{
  "n_layer": 8,
  "n_experts": 48,
  "normalize_top_k": true,
  "routed_scale": 1.5,
  "lr_router": 0.000513,
  "tie_embeddings": false,
  "optimizer": "muon_variant",
  "lr": 0.00724,
  "seq_len": 512,
  "train_tokens": 568900000,
  "dataset": "wikipedia_en"
}
Below are experts of layer 3 (counted from 0) of a mixture-of-experts language model. Rows are named router (the router's row for the expert), gate (a neuron's input weights, with its number), up (a neuron's input weights, with its number) and show model dimensions 0-191. Each number is 500 + 50 x the weight over its row's rms, rounded and kept within 0 to 999. Numbers have three digits each.
Before each expert's rows: a language model's description of what the expert responds to. This comes from a sample of Wikipedia text that the model never trained on.

# expert 26
Verbs and their endings after a subject or was, such as reported, described, classified, listed, found, made, won, released.
router:490469530507551600576514439513573486439473444478537471550525552388487511495533538426495524485572553550466507493419463454369562493465461510514520497453335522561534544571500522394484462557475517448536464504435407507517516458438399448500504448575572496442561568510491485533491493581499503533448546528544532439619470574501502542454570416444493537521489454480491472455487518502507523479533509448449485602425393495568543487450577433564432567447450460430500468482596512504437513571450458532482517381513455452535565524478512468447557533544533571577420521492537514469536420489550511458
gate1:610473440521401490580538495494466459552482596554541544480439471556400519537433519385479566488629524580499470549481562441509523481502524548480544500395430572562508441443521505407448516518461448544569523489534568454518505445513488429603405530524461491466578513484499490462449482567581596542512531482554505533434522437504642588449471489523522500635549454521497583559530471540521470471566419488500425536479487535578457561484561460556507484457482481453452467497528552451453523461424443539392504487489514547569542495471531471462453530510452471459441477481431539507530483526497426567
up1:557466560464553511457517498509580510543495502495579569532480514485472550483376533500573491343594414586408549550506482451486497553535514461592402463463482372447492549478535451560567575444466487529572577539491477484475488511548529442514496538437546545632477532512468551427487556439502479439542495567374534553491514518486579412540514477418397513503512495430530415437508489477533444510556494498483468495480534470523503404528562414474478520494557466538466498461499440524544592497490537411589446554536524441485417514611562519528516531521559461461552494530504500471443454538468550503
gate2:521553427516504533465549432502551469474416549523480533473480491524544507482521461559524584464472509494429454406459541594428522525611519570540491471555548561519448547592525480497417373546508477518505466353471506543572484478479515436513477490565569492475528515597537487539499543566452521517519499485594598472465511472507442506535586388581508504537545467479523487420548446588509464509542496456483578461513417551519487437435479481631477473533508484448438518629498469472479521514493564517498576543458405525605552474469581508418456499572479515538429463467636454518530476543545475485
up2:490500401483571450537525390538606487547526569426498566520538464422466500461457519431468540493497522475498512494561411567433521537532474490474536414443496494484479434464493528527568540428530504469514589515411503560563370441471547497469404578531481536479498593525513467539539510588466506592579574514511598444454525482550422489463615523537448432488437432379461501491426439527513588571520497565516516581592475460502495500474493484489582429436568561408509520523566508435572484465548535537502508502607466461571487461550521549577472548482511512547544527516600483492510467521518489495
gate3:472420487543591383546453458477482495565454573519621538573480496475364521438499429439494520548591488595484523508489557478467523488502531469451551488520569461560436523527534528449512490415489506491549606541534496495542390494415502428495534530531558435451498558573549507547453654507483534533526582498555486468486479449542494515512499532525421446503439432475572524467511538504487445470587504515500543574492448439516471439480467424496496490419452447462513537408505447541468509445523498491430497477534463508514479654450486483506476472693495483547554562487489483539531474549487424575
up3:522548433420489498512494564501504499454495432491467515483550561532561461532439550477544486534488519496468535532493482513424522608537456500543373473484483464524495433506426560410500531559450593481549436466455451529531464490580498572474519494401399500492463459417480464456463459645525423421475329502447562535464570516535476536520556495500501522458472508542396470517508477463524451587459469510488469527573473489484516563567514467507386466558534519477568321577442551476591415543510500519554545532570488520438433474512484481481447484440472467436502487536571523459523572551496492412
gate4:466508475454534595564521508484578503450571514481535558483450515511510531397476476508492543500482508566438398408464535628419419511478450477599447550525508508497514576521497481429485465492390574493449498576538413546467492549507347397511415547606384492537494504466501555446506411590442520474595487426515488477544434437554570498565565485522556475548477472532552495511465459604499429478455531474541461436414554398499476461514541469598468465462560476500547520597484428475504454527471526453548486552474488485447510538421509536437454500572504489528501533500474446521483447459470474501
up4:481537567454394531401458526481540427624611436599522489551451524502540456544484388478470465454412415498493501536576497504546426474449491551464493470579555498420560490538563546522483435495428402588458457481560472498540469501483519481524523498588454555461539557436484516496408467526503537504498413476339468491500423436461490580528564478479485534493529491545480495399467528473483453461514600549512511471550415533520547416518465514524504419403495526530478497430453527511437409517433539503481533497458523500541510536489486456461479505492500493537574458553522422441404609576467496422
gate5:516517521448515553474567528540566556571512465471510434438543438585503530570498414532475512496551486551457398491529454467504533445419418527578533458555491515496536550548447438429569463564452544470487547607484491492510509477468541551436439540511439567515477513448520504591490532543437483374535585506509644452543489580488551477434575466472519546563483470444532468512456489470506449524477440535519533420463476539497540493549516428486517561538433570480541469559559559463385510540482553439396522515514449491461538549426526464415428479467649491575564432516416421483490479571575471502
up5:470511534386417477441500546545518465503539437479475480447547349479598511481442393458501467542454494592542509510517445451463584560386431538440545461532498597573487487471504420477494542511465529534460536507557523486589588475356552520500547496487414534467536529583546519462526513538425477495478568458571511574559542600510418544525471476523536461497549490559565569568431466492502474520550479562525506539596489565437452502534498471509581476497482421433500478512413578420478516384593549466471507492476517440466506515472518568576519496482549530487482533521550500572572492526516421444

# expert 18
Pieces like ar and l inside words, often after was or were, such as h-ar-sh, h-ar-assed, Zakh-ar-ov, plus War, own, car.
router:477565596474496470520463455506541539472383416509574399551536561468498525512522566493499494544562401514511553521575420485530480535500435431475550510487454537525525549443503482471486434590485475561551572448459421478544527428446487491548451487481470493387520451534473572377453550557496486544510462509575506393493438578475489507496573410425508575534531404463504451455551463551395562464533506436459449527524422466525523465452589502549428534452480497483508529460570484527475460486383519536548502470547399425504526590562598529526536481529552556526430486602518515416455478516485484445
gate1:464477433525458536479446419537478446559487502444480408503537454434507555434460377470591561443503489525510555485456456438554533523544452454551405565558454487470377588523482452438513464486519505482444542524521526419441501540504566475467491503542537487343471455491458546509448498412505525536511519445576509525517470429472420505405451536537610429597445460361492423485470454468446490486503472541516480494540442390482451544473587517450519544526508456472471594548502450543427497429499497515512530491525399453465503517543546443533567451479499472522543480565444467529560472414464581408
up1:429433548474574454498434549541498443438533499436437500403509513448576480496486460566576454519460504491426546608506522452498469502499519495522540492492532538504518477581547419566408450456475494493475490537515594508520560380609507490447565552535533484492452575513533582514515478452586513467507550525518496526511524573469486505534430414498443501401524542508520534505492527566499414445498467539569468467564496489422448463600568432445517445448511396506447504570500483484539395459447464484533460545423510470538523393440486598469476467510464486400493441592448420446438481498399622449
gate2:552513595518533495552432470441566525461488459518578487504562496474412495476483524566520468542607483429522592522462496436538434543489449534523492584521556469461508474506563500531519527475490507518456481522531443460484593495443504545507521489508519554501558548525469529491484602575437496468475597531578479524534413538475482518466461533432581554465596450565493553458578482512518540477442467485569509534495417493505464412491637463523449468518468452603468463412445565452509441486505550394463542499493380470540501615555584415578486540514635607524570526475514498591523459438525446563
up2:440529597554493392512489536506509498484541504514436454490454531465507522478584530575577508454552536573525585554482509506534435515485508519501396515506507437517354582500559509548500627531496447539487522541505467530420435485508526462480483434546597479499571453532395540534440501472466541530623599495496574516487505546547547399449450476556500394490501441541499483466456552504540442567469583492443518585490531471512489438492450425538551501519476513592458523550554510572494496470535463559452483611602523510484505562431498524523497479547572460503407572429441490583540448552561391484
gate3:416558545446473477548564485495565378467506496416589509456522545544485470583406518508481527541502480528478483451494496517495544376429437464463477462444509569497454517440500476479452516582478533508512436564511591566518552422436479509494498514439461513417530463489476445473543470455538476424453452446497541436584441587409519569476514480511447617504570510537550429503479526493444433466485523502515509528534666473549487502533549546588447483528518522479488561506508586518466438434466474396536538430512485430506511413597491546483437436555536673513530504511479551524537582455466443500
up3:454463652484480419554449606455542567543572568512487441503414558589560530553555363491483555479503549504450519601534459486488529589455471490528535565506499507576541515532639552583535496471561489458430481452471458561431527447488505506462513527551454545502485465455444492469497501498421504467499530471528482529423497520587574516517469562460466530511566468480605481559572600503389486449565546442488518550435549505402604498553469601523512444481488524452520520470533462507471472519434513483494465448448565565558557477460504523496526561489495471458531400577575492473401459515492550547
gate4:544463554468537569495560551408469401499367522522508490572390566487539541490572504422531517459501514522541560515527498434512559513569463544460497396394469554518504437546488503455465430554498545534552476434540498584559513509500450448541515497467421537435579481543497451537450540440561486491531425481503547497559446458546460440550498457374492513546543566472560500461449458541519516448487472544460418445523432456498449462482446581558426515524518406534553485547487521493459452496467486531476516407413406437529504502488525502593589513465606534596375460505452481593491466465599506491
up4:563450491503437498515512411538608525489476576489528378547505568454515491515439470543483568472472525426469465479498537428583495458542491498463420577491537565442486516541524496522454573475529512514471517457515513606484649538470482468513466515561494552480464482496451607579529442540575454484460565467402509355470584392502527507478486533500561420495493478570512527454440488644512483506535513537495586529600482530453499545519519466541481499408589492550539497599448485431496498499530467507456445412470457466520494565525510397564489597534604472521480475491466537583491514528533495603
gate5:479537440443492384547497454530501529611513541450466441463475433435536486565613544579412552545554554481413499571431501501538539595570468459564554548462458577475562424501580511529486470502504463538447583415462590535515495413418528456491482470464534473437455482532497567522509475549557512515578603437488506450536373605544426474561479576493504458533459490527493505545443496555488486476392509477430469535535562538490495401451484472503491500565504450483481540434539582479535524435455499472499501449517585502470525461488530542417495413505441429539502379449534558465591517496478542493
up5:451454605572447462496380490500467487533459431376539539530567499533508517489491479452503498485434518540533498450475509432491414441542546602383452489490581521437429502454479475423479437428564506436500340583472458425477494523559525487458469564449521518497546443537495518611470537428524521582507491461456573495423547452478542580459543499543423484542519460487468539520562436494548642529539371459483463510529533472528434486474507533484486494519596548479538512543557458542465427625497490508470459522433509534464523443477510498530517529459477613524537463500433530552556591508515541544

# expert 43
Opening pieces of lowercase content words after an article or preposition, e.g. comp in computer, repl in replacement, sup in supply.
router:509534585420510517508401449628450474521449424529536445521563544524458488477511477496483495576550518486473536483456439496473577519505496463426582547546375544486561561530553493499465514598457570468588466531433450427576398456453507569552508450592553467422492541436514491481479433535537453563488559511555478424548481523516530447412558429487557570511507463580499397479504493594451489510561522517499434531538532506517465539418598504549492516488507505399395559484559524458432443588484480545478548457535444479604594576499522543489500507482509553558482399517515467429456493549445477487
gate3:445485477482506485470629480501379418434420430464443531508511506512506500480546474464507541603526614533503488537506487471500574561408544568488598526552504529550463540446477441496507531537559542473521427510474562458446521472557516551572467460463520468441553510390484490481522537567509483497417470522574469429501516561550394519532518427507409617463466492522500456481534494513406489525491519600536496515453496480505499526584468466508447477499456550467533619493539597439574431507341407456559527485480464471596469434448451521474545556538489625508523472593536513502521473553536447476
up3:530623555577519583634459494477415575536453528400488510544477405521567503600555432476530487617467533455490461513546493500531618475523484556500557525556488542522413502397515531437432464389559537450507539524514468450501527494539409522499494537593498423457461500406506620509464440458544481485534487467503515451572441425471496396485575590439444531499447538511525505420575484455449476502557549552517527504530596486487426565577489555441546471487477431557475479581489464473447454468520498527524527418509478477369509523537450500533494547513533464513517482496547436539509528529462471513
gate4:552513511497408528482470444559483392514477488511504437434489571513481517508567528431536482438463551530501536505473505477464446527533342544480514525518457486460510554521508591514588493536475556397466447525511505441504513411510571521577485372586481485398512438482580495518541458488586552558531600520487537541463475530449598462522427418531470565548508460492558472516521506514423477499564437574516537485507455485533491518598516498528586515492470573531486459516471539529460430491656485442458470410483506479468584570600461568460596560501472569513553467563493591444521552560575470461
up4:595468538598499513601618517451479574497428495499472542477538438494484555457479517571483470539465418476551485339603549560465558442433558530535575531447468404489536572552481434515549476511569485451528451492495524428506457461535572443482450481457515557520463530480500411553487542535501467455390450524528501573473545447516542427535605501470411558522479549454493540467507509503556532516498490513515447559511409514531538472634530513553502541578532535404475535479529517551540506404461537497472518504475500435521440423430480428552451482556463527462669433518513546484492438450510510486
gate5:545584494520517547469419536533492464458480510538540565490503476478573356517492529420418498507601572426426493531544475502562508440474544558499463523522453426425492518544561490544383492500572502390554561476502456441500462508497427507459541517485535516497532464527551523555517457430506446552510528501588554492461517488583520490439478506499528507532456440589512573472481515569503568405543593530428471610562511472547495437579493534467453530560403515508517587575520487545544422513494455488521487399561436488587568593507497482576534570587356490510475611540460499542531509493547534490
up5:485482505470445485565584480523472504555568533606560536566507598583597496448496444498535486548495575544445411485564480558526492475536503478547502429513495443533575431596526498570428468490515480484565479455563549526540565604450558474376436515478621550527441590468498440515508520468545455544452511458520576499426543515548555501469469530470510525474532529506559550489593412505447497499501544477375520564557542468506429488513511593584457462523432465553486481560464541556552456496532476514516490492471518553620463453470506520503498531529433538347512387518488483545500442485597511579
gate6:457449562525510527467559401498519477529463510505451435506510572519540488517552511493482515500521475523452545475569476628361466397545457434491453536491503570362444565468475476546467532556428407473511567486466573553505519490522566413535545480566446444494552495491529595346470539526497542458471544486512563433478441522540491456366499509451489556513456441485522534551553367545511520479518466434530469532578542469408522377512534552520518482441528602511435523504574467522469513475423542576446395577472421552497540564481512544589462534503497548481495471478503493524511477534477553531
up6:563435593567471558483491441524512468535596529563540449519551496412412502586608441429470531442422505532453525552540440493548607432484534562494470577438423547526560451457453572402522586507480569435520573491456509479653416541453505535540536499420507505514446467451504519451525537546477565488516492452428539488458456480444432501397480452485457484519456472599496490485460561475528478446499460479528472409486491532341541482441481447561578455435553512508406412481535480565517501519497490481537484506515469589479528527513436486534458466485415497519451480547530525562481488466443419544
gate7:486496583436469535585560508432472569507554464421501596542480457530468522398536590460467616507450451487508501458448576615512571511556510497471455460527514418483588517494529594543567392555422517543537395491469544477511525480415514494530478542561551445496488582528538393552534514464500393526502555545593516474579422430518496563587484475504524583541420480460414538530520524446445520460482529439455399500585523446463533523481553537492547517534526446454490564399525448378493459557428441468479487472587515533543480460518526547429523525499445497538528463506525515457490467470520479441
up7:521477423461478583540463404544578543446562555597527498504461529486440475551626553558596503485485504531564549529573502493540480495405462490429499569481539570513509471433431467566522499526505511526447595522583605575478472500450568511542512516510422496501389496410461462412501568555549613415490460460566471536473475471489496529479491530454545479480611562523416462497510420539476532444498522528519443493510473626504516462528553583532513445462519461589470603497442470465628619470545482490475428450526436470479509447440500478445549454467421511454481494479531484537428517515521507535